config.toml
num_hidden_layers = 12
d_expert = 48
router_score = "softmax"
router_z_loss = 0.001
beta1 = 0.95
max_seq_len = 1024
dataset = "wikipedia_en"
Below are experts of layer 8 (counted from 0) of a mixture-of-experts language model. Rows are named gate (a neuron's input weights, with its number), up (a neuron's input weights, with its number), down (a neuron's output weights, with its number) and show model dimensions 0-127. Each number is 128 + 24 x the weight over its row's rms, rounded and kept within 0 to 255. Numbers have three digits each.
Before each expert's rows: "gets" lists some tokens that make up at least twice as much of what it gets as of all text. This comes from a sample of Wikipedia text that the model never trained on. Tokens count by the router's weight.

# expert 12
gets: " was", " is", " re", " be", " not", " un"
gate18:156141123154150109087112149154139159112121132133180136124133134110120129110133163122134121128153124089136080121148143091113105141148133089113136099140147136152107128143090091120140138150139118136168128146149076120111133120125106117141166137168133078173116165115124174145192164107120130140160118163147161084073168118149121165144121119144143089114134163107135125140091125149126172107106
up18:105110147115118125099127110114101094135098110099109134133188135134098130158163130135110132098103140147125137082117140157096187079124150128110122146108142136109119152123158113084132091090120123155176155106135101144103125111115152143106110140087116147126090102067154143107160129150118156171147134138161146133108122120161152124116101129153142106121142097141103080138139165147139180152115
down18:167160120131107107135157102126146173123116163133105123138125119173104122124141104140136142126139130117177133088123118154115138128098100105154122094119129144128114124121167113144130103175108148180143141092138118147158125141183165123069151113148121135155110133159184116156090133165136148123147119118165155120096147100149172126073128122118099147121155154165106138170151119152113169141130
gate19:122130133170098122156123125117157144143138145130123143147117116141139122141123087120135133116159149096112142137152108125175088143132135130146098118116130123128145113124089171095148124165103104113138133145146109134111119126119081104137138073103165094183137148163068173126139112151100099097143119114112115115149074089104164146080099122065106103122133135163082112108137134142096104127117
up19:108145115123129168148128158118096086164125101102191148088103135152098117132159117139124111116119112151150130172128119081150128152126138097128183089121134138138162157117068120141130123112112109121128178127136150118149133094108140139136130130111100077141121080143168129100150116077120094129133146124172118161141143167136129131152157101110132149093109169135129139104142114102123140178141
down19:137126111121111143127111123134111075121107109119134095091129162172112114072146112130136119134127114110110128089140109102148160121157105124104128115122192115133161095127108104083160099150128155116149101116111130102143118088143102147155149138124149080122167126136121145112114109164092111141135108145095139169123055149117111102142100137130124126096130120150145117050140100126114125127078
gate20:105111074141120099110148140084110105123080157181152182133151157201123148113112150125116143156118145121132111094127107165102093119114143139133120162091110128147139122122138132082157132119111143094132127152146143160084106170178098099122132102119127133140143115162129135122119118122115107120101140146124116171166101117145156119128145167141141166110121118127124115095093128141159155134078
up20:089171111179114167133143155115131168149118125143130101165146116107136157094085125158087146095129057118122097114089131093142122110153122085157138139137109133066108100128124133115137115157121137136113178121143100137097135130122130140183169114115118128163152111113158152112099083158141139129133132137130103089099086124176135132108126139082125128126127136141139108118102104130129137136105
down20:083177107144154108102136141143126127118136129149124166180142125124105143144077164157062117147122115086128150084106115137161110094120150102142122138136124108157090160076118090125090157137089139136128119154134093163131102179132120132131131142090141099114139089106164111120137125116112133110100168146121117156125071116141099141131126171158132115116115107133125090110108104138130147116127
gate21:144140084121116152097129137128116156131110124114159158117083123114142105116108144125080130170137179140144121145128156124073149150156094115093088139112138161153068088135167144167111121125114170155130153142155119187173112111111142119112132137130160145142128133152123131108082138116169126108161067121124111114164132141138136104159144132174106133116095139144136142121152149116108142141103
up21:116078142116111133141119179109123135097135134144111108121126117157130118143133125148149172136142099130137129177163138151103153116106117140153154102143104094129147132100175104103139167141159134158132099106122142106134108105089166135114161096134080204112095145097111147170144110145096132155103154152082092130146128160156124125092111125120130150130096095134124128116153163146151159136092
down21:124117157147155158104136159150133135108114133118117164136091094112156109128125177126116096098079128112162160111129107097113101123124129158159138155179160134115141106121158123141127078142170143129098114131118091116133118135108226141113136106181098150137123148140158151135125142104138088128116119088116154128142137162139121088119109162141139161129102141154116138136120160116113140098090
gate22:113106149141122132106158094098160114108104133113139108136119114151141133118132137132089108103135154069203155120125126121142114175162144097085134162136084170160096129181145155128094115153103115175140147154122132132151130099116110141134145143112118132122125133172093093091142107122180135154171125136133151124136130116072132114139120142166127124141114097114114133097176103146117119138105
up22:135150143158096176107178162141154134168119160071126098157109121130098077123161142102112092123153135103147148141130125165077139120120159154164148103131135123138132123141115131141146132124150125121084130114173083146100140144139139110158110099173115184093121133103125128151111169121105200113129122154162134148135137132115112167114118136149141144125121126122115139122120113080137095099122
down22:104115128151083156174133180148148136108117144122106102095148136127126151106136143128119054099154131151113142098119121109162122126132132185168140086136150143164140114084104132104152146162136146121130156114125128150126153134112178152096131081161106097122150127126121125134136143097133131115121129131160151187151156072156111103129125160129091138131124175188130106130131127124132147138122
gate23:133100100099121110111129116101135148128166150141132114175157132099110115132090135130071117151090091155148184171122103117125135111103097134173140121109094134134054126147140128097124103115136075103083110128084109106197090099132123116145105149153117124155132150145147150106160154102155104149136094139152116157119122160117126125099165130114125127125125139147109143135156119142136128144122
up23:148145146147142124128134131115133144112114170141133099163144134133099152122130155094130150114137129093112104116123135137173123190116126123087090130098162123113122145142182098181123115136147159122119147102175156122145105120106155155140122142119124117053121135153121108151142148124156136064158106133132115114110163136089092118140124110112150141170131168126123103111084099096189136122140
down23:181115139138101121124095163166138086121115134120122122140084138083142125132109123111106127128134072130105121151137159127109155153126146137140101137154120114104159126092170093138184116119130132143131175128108189136131142149074134086137162135157125125130085141116119119079114139100129140075138141156149131106169105143097107138131124139176114164154128091137124110116146097152137114170137
gate24:129129117149165098168122143121083126135122132141164134086145136132177114182106102107087151161130153112129087115139132151146118143090090159121121143110110114133131125130097136168131136136153118089120135158152145100116121138102147148136076152099131105092104115104105111120116137124118076147115126169146161161143118186085146131154152104108116144090147131120145134109165099069100146148120
up24:140125132139148073133133143122139139189110116112113084156092126133161085135150130128144141122138112118167130113119107131093118148175139174157171136135150093120161125116145074124145136138104097157106126170136091117125154140104126123110107144177131146157091110105138156142152117146136135110156167115158096126176165092186139152127139149124111145137149103116135144157118130127162106161169
down24:155146078126130145148089132107160137173141088125081168131100121148129178118125132088161139104111116192173108157149120121103127112125155135143126140140173157067136116124152083115123104122127152119091123104133169133145182151129116068122125107129134157141128139109110119112134139098157142119102110100085141093139131161136111126097129101099128151141120109166112130117136111136160113121119
gate25:145104123147123138125120153140106111119144103091092108104155065165149063085120139176092150112162138152143105156111145116123091113174094134149108154128102117138120137132117108109156143153142076124091077093137112133123107095148147106150149171137127163132106116136111148122143134122134103132127115155127126116108146127106118125086142129151096153115142130126126112131151156113140122114219
up25:105174150153128150129119149120133078102168083112156078123121128176131096152116140122154118150152123158132166137147151134099102098129096159094137130107147155130119130160129135143091166112121105135149144116098112154153135098133135184124079131091153138135109118136141155087130162134121160132153173110144123138146120155160115154153133135164166085136111172107087117107119121122148170141135
down25:165149099115108085166125150114115090160134134131128157153103101134155170088132151122163137100140101121170157137093133118160122111110093152102156121149161097126118114150120109141130088101143130190114115089144157185128108149151127159134145110128130154171114089164150135118145160123175153116126154121135136140116116127158094119091109115169108132101134156110164131140140137125158106155162
gate26:138124101107143135131093147125114112086124114141162125109113111089144147135098104136132060081160129105185182172105161178168153131102142086128136165101147109137149109162151124123087103123143130161147083093125104088123112128127105113116117139103107123128129128113120158150161146112093145122121132132150134111164108100110140156137100164140096147128130157136130130123133085167121150102147
up26:132099192133149137116197141118139088128112157099123152083125094121119150097155131127135149111117136157202102110157110137143125130131150106169138114135139165103111104143133120105131135153166098164118109125103112122118117165106135150160136131159154137138117127147107125163098140105104172110121158137132109129123135079134186144115137133109126132126171144124117137160107077170164137111160
down26:111134130153115103108162129169138109132156113109142147134142103130139107122105116131134121138149107139115161111074153166107113115109093116107092123130130125147095113138108126164065145069107113139139112131096102150127118100125044136152116102096086109125156111136159126154159108130165117101089073100123119130129125151181122127125099141138114145156084124138102115099129103134134143179115
gate27:060149069109147134095130126075126146120096150120133130133152083111135120126137123100100137145131120098174135138091093144077111101146113117144104108152151120135107136192128138095140144125126117064125091119108108161136117107130122099136123140144146132153101117118134141170126145145114102098165113146152142108149112123122129159142089165077148165140131116153129148148075114112149143101131
up27:148132135089153132109090160147146116194132144140092116126102111115092105098117154123099142172123151082161126132138108120127097107130133137146131131119095129163158079130044100132100150102140138101165108107100125125149155146133116144161147109148107163148088120147111114099129131167131096101146116155135118104091093118116149106099097107093107126147108128147111129106177138144108144121118
down27:099122160121136157105135133079145145127090117152151092104194109160126124131103129112134109107122127095122112105147158122133135133083142118105162151129119129110177122165170136115143081132154104140127098133153162107149116149140094112122148100128111122136135178103095117107120139165109184115088135130122123131121133140106133148067128089176127136130155110106115093118141094114088112136072
gate28:142141120141147128118138111100160094120094111131116086123129124098165119131129110119120143147103106159105126134130130089102127121107113166137106172139106163157099149128128070133160099170071179106147141127135098139087113100132168091131112110120127149157120125107120109096142121102125140127086170105142154166113128179123153148131085147110127137105165160094136140119129163122118118190162
up28:090154133130109097164146136112163132115125100095178151086110142110122125117143145156143126137103145166131101116106094138126088134144093159107119146155160116135127160117149152123157144108123121123103128142147129140074129101101133096152200098115121117136128157132076152142103077125106129130161140148106125153099111105088103113131147143076123156129159101076145112135094101144133106090128
down28:159149137149141153127138119139107172100098127110112123099123142135113119106125112114129166122137140114139124112116136140149084138090178131121141126139115127114155075147129155170152057132091107120141127166108122148157077141153105130184126145129168103153178101153129148125153137116152105101124113129122149144121147134191143143126137137143139172118087116116071139114146110156141117071102
gate29:099184138173119126110150124097117073084122106120101141129120109137184104150119133134147124137109130133115115120126097134109176137154079142122118118130115138142150120105103072108088105197107105121119151141148125155079106136145125134117144083082071145144122093140139133164135123099101131091119127087127086150125128126117142090133150161110113114109123140122088106127118130109164121114142
up29:120095144091093105162131072127048133128114122122136095135123138136095158088130128117122118168140155126120117122128104091110101156174129120125109101116116141128113074142125105122116132158146065100163106164076089114120122139117127139110164073086159091152155155121125090155135136147119140164136134169130145118136128105151133141136156133145169131139139167137099147136119131134118121120118
down29:145117129156142082160118160104162171108130120153103185132121141125117122133164137114139122117112138091133090132152086120130108134114132103122092139143138145092129086147123161128145174085111122125117145127099137126142148121141194175157124106143116142125166143173113152104098114107130131129118158165096134137143162112151128095129111139145180142150123187139094144155123174113156088140110
gate30:141119138200175114138120156156095109114126135098123131148114136144147150111107155137118147125193130147142102177153118100104139137157153092105135134111126126140145136091056153137144131133157127118190145085104125154133129158096137137126130140125082123103129131163171137157113128121163095114113097114132155120106121132151148139111149123159138109150157154116114104154110103084167127087126
up30:153128134112152162091097172131063119142175156129163115119113172131126106151117124106179190167169095111123128159120140104153144131123179154104134104130127140106131139107116125153147116106138168112148100108160137158181128159099120116093145148152146162118142149090168126152121131130148110151111108140123144115107139151115122153118098163175136139152129116108147151137163111124135153124097
down30:112115148159127116145155110115119136179154122160143134112122072098144126144149147126116124123153130148130153099146082122147160141119110157145102139121091094077130124139110143123080116111176117161157116154123131135103121137126071161126091182128163121135131126117123124121135151164143168145170120130134118155117147093134071123124104128075149099123112161076181132117119096109131099140139
gate31:118196086123157126156153144102116115125128119093122080143146160135125097114161072143120116111137152128111146124136128163157130130155167156167113129117125073099113099139131112159135119109118107137140154133105103125127143155118112109140142109154111106132096160169087129158088111134103130107151097116118122082116119134080109094164141147122140147150096103132111112173134093091144068128128
up31:150094121142133106137164114123143107101147132100099123111079132103104092141114152115095095142130170112118102158145128158102120097129119109113112159148167109097139130150153116171100132160143116076093132130091138117148151159129115147120095143140090128120121167103081159169109148126125135141157090140129121199135142138155094127191109113117153122152142122124129153108148146115154173102142
down31:127134142118135121104112127164150104185131158150090109140146104118092120123149149147146093160133092115166175116147125116090136097151114114145117144146154154117140142136172118174094079146109154148133144120127150126128147141115092166126141141141125121123107179084123110084099126145138170148134107084162108152155143150123136122090145161130126148129154159178098092097143094139144109147159
gate32:110143189137166096158110139108110149156146123077142092135112162146135067177104113159162127117112131164173158132123137150150137141134172124092129124138131119125116113115167145122149162117126153081156123127103136117150158132133123143119127143121097082093107108134116120120108076168136098088111138104150135134121129152144144131183111182117118152148117170098113117132146144115139145161135
up32:148120151137154172126149125135139124133083108057126103132142086087194097140116136135110114201143141095160093115147117160121132097133133113097125131144115135146151130147158146183139130165145140115101133093113115132138146136125114092120148127096123109155107136183140105138092117141129089125131143163106157161128124119138127145141137095175084152141121136088127116155117105163119135132152
down32:117053102095120139146108140152102103141108154129142156076145119156123138107144124139126111127106151079100129140169107149093113124123123140150133146153142129120124133205117102069135142110134135140150118154140108129122109154119148122109144170118153111122131139119093127101147156075153185150128127130080144119120143120065120110104093144104137109093167112146140099137085130121120149130118
gate33:110117099133127110145145136129110129116118129157132128085094144116144080148071131171127177137147137091125130136143114166140106115168127149139128124135148111143119110119147128212135135140133150144133142169137106131124142133111085125116159153151085133091125129118089128144091118152140140125127161139167135142071110103066145122101126175133146170152136132142171111156145185122149111116143
up33:148084111113092137145109107108128124137125154121097141075124141133121179127160117163120132161130133128105115115100146150165113152124089139060154105071129122124161132129151132130116122158148103117151139135112129150092129099115130159082140152125113131108130128150183147160116183136167097158129138128125115102143113151149124129104116117093096129158142184110144134072128117124105093096091
down33:112141133134178126144137102104164153136154144170130103145093138154133102106129160154153080142132128099150137132148172119159117089150172134110160111177146155161184156171113102116134100142129120110134133187152174123129154133122101130150140130122147141136131156133126127202111117133102120119137143136134120105115162115084124092110114119120109080122139124121105159128146143115138081106167
gate34:168129093136154120168135136074139104108122132105128101123124112124163160123132131136144128148126156134094080143144109170118104118155048125093056076121114110107107110083097092152134136096118142130148146173113115129117105122150127127127123130120106102118170140121119148140091149098142124131106148116132097138106101108129160151135171079096163128161133119129135133098123170135131133107109
up34:129109116130068102161133178129109106172159133180132120121155124136123122109072121149107142132133177126130153132095141128079095113098134145121088129147138155109161135115124107107140144108107128125151109109132153094146095109106120189116123152131161095184071132162114133135159148173112147131123146130108130105152135111168160140118167132119131112139115105139093106123099124167125162145121
down34:075111124156122127154145109144085146110166115155146130138093126124120110097160140108045114149169146145152124090125079120139152156140173089117114115176126119103162092105118166147138117184116097151127127117094127137134103106107152125098122177137148096142111107099134119112117166135157117129119122100118106119160149133129143129113130143145134131149110137130095063129144133134161126134164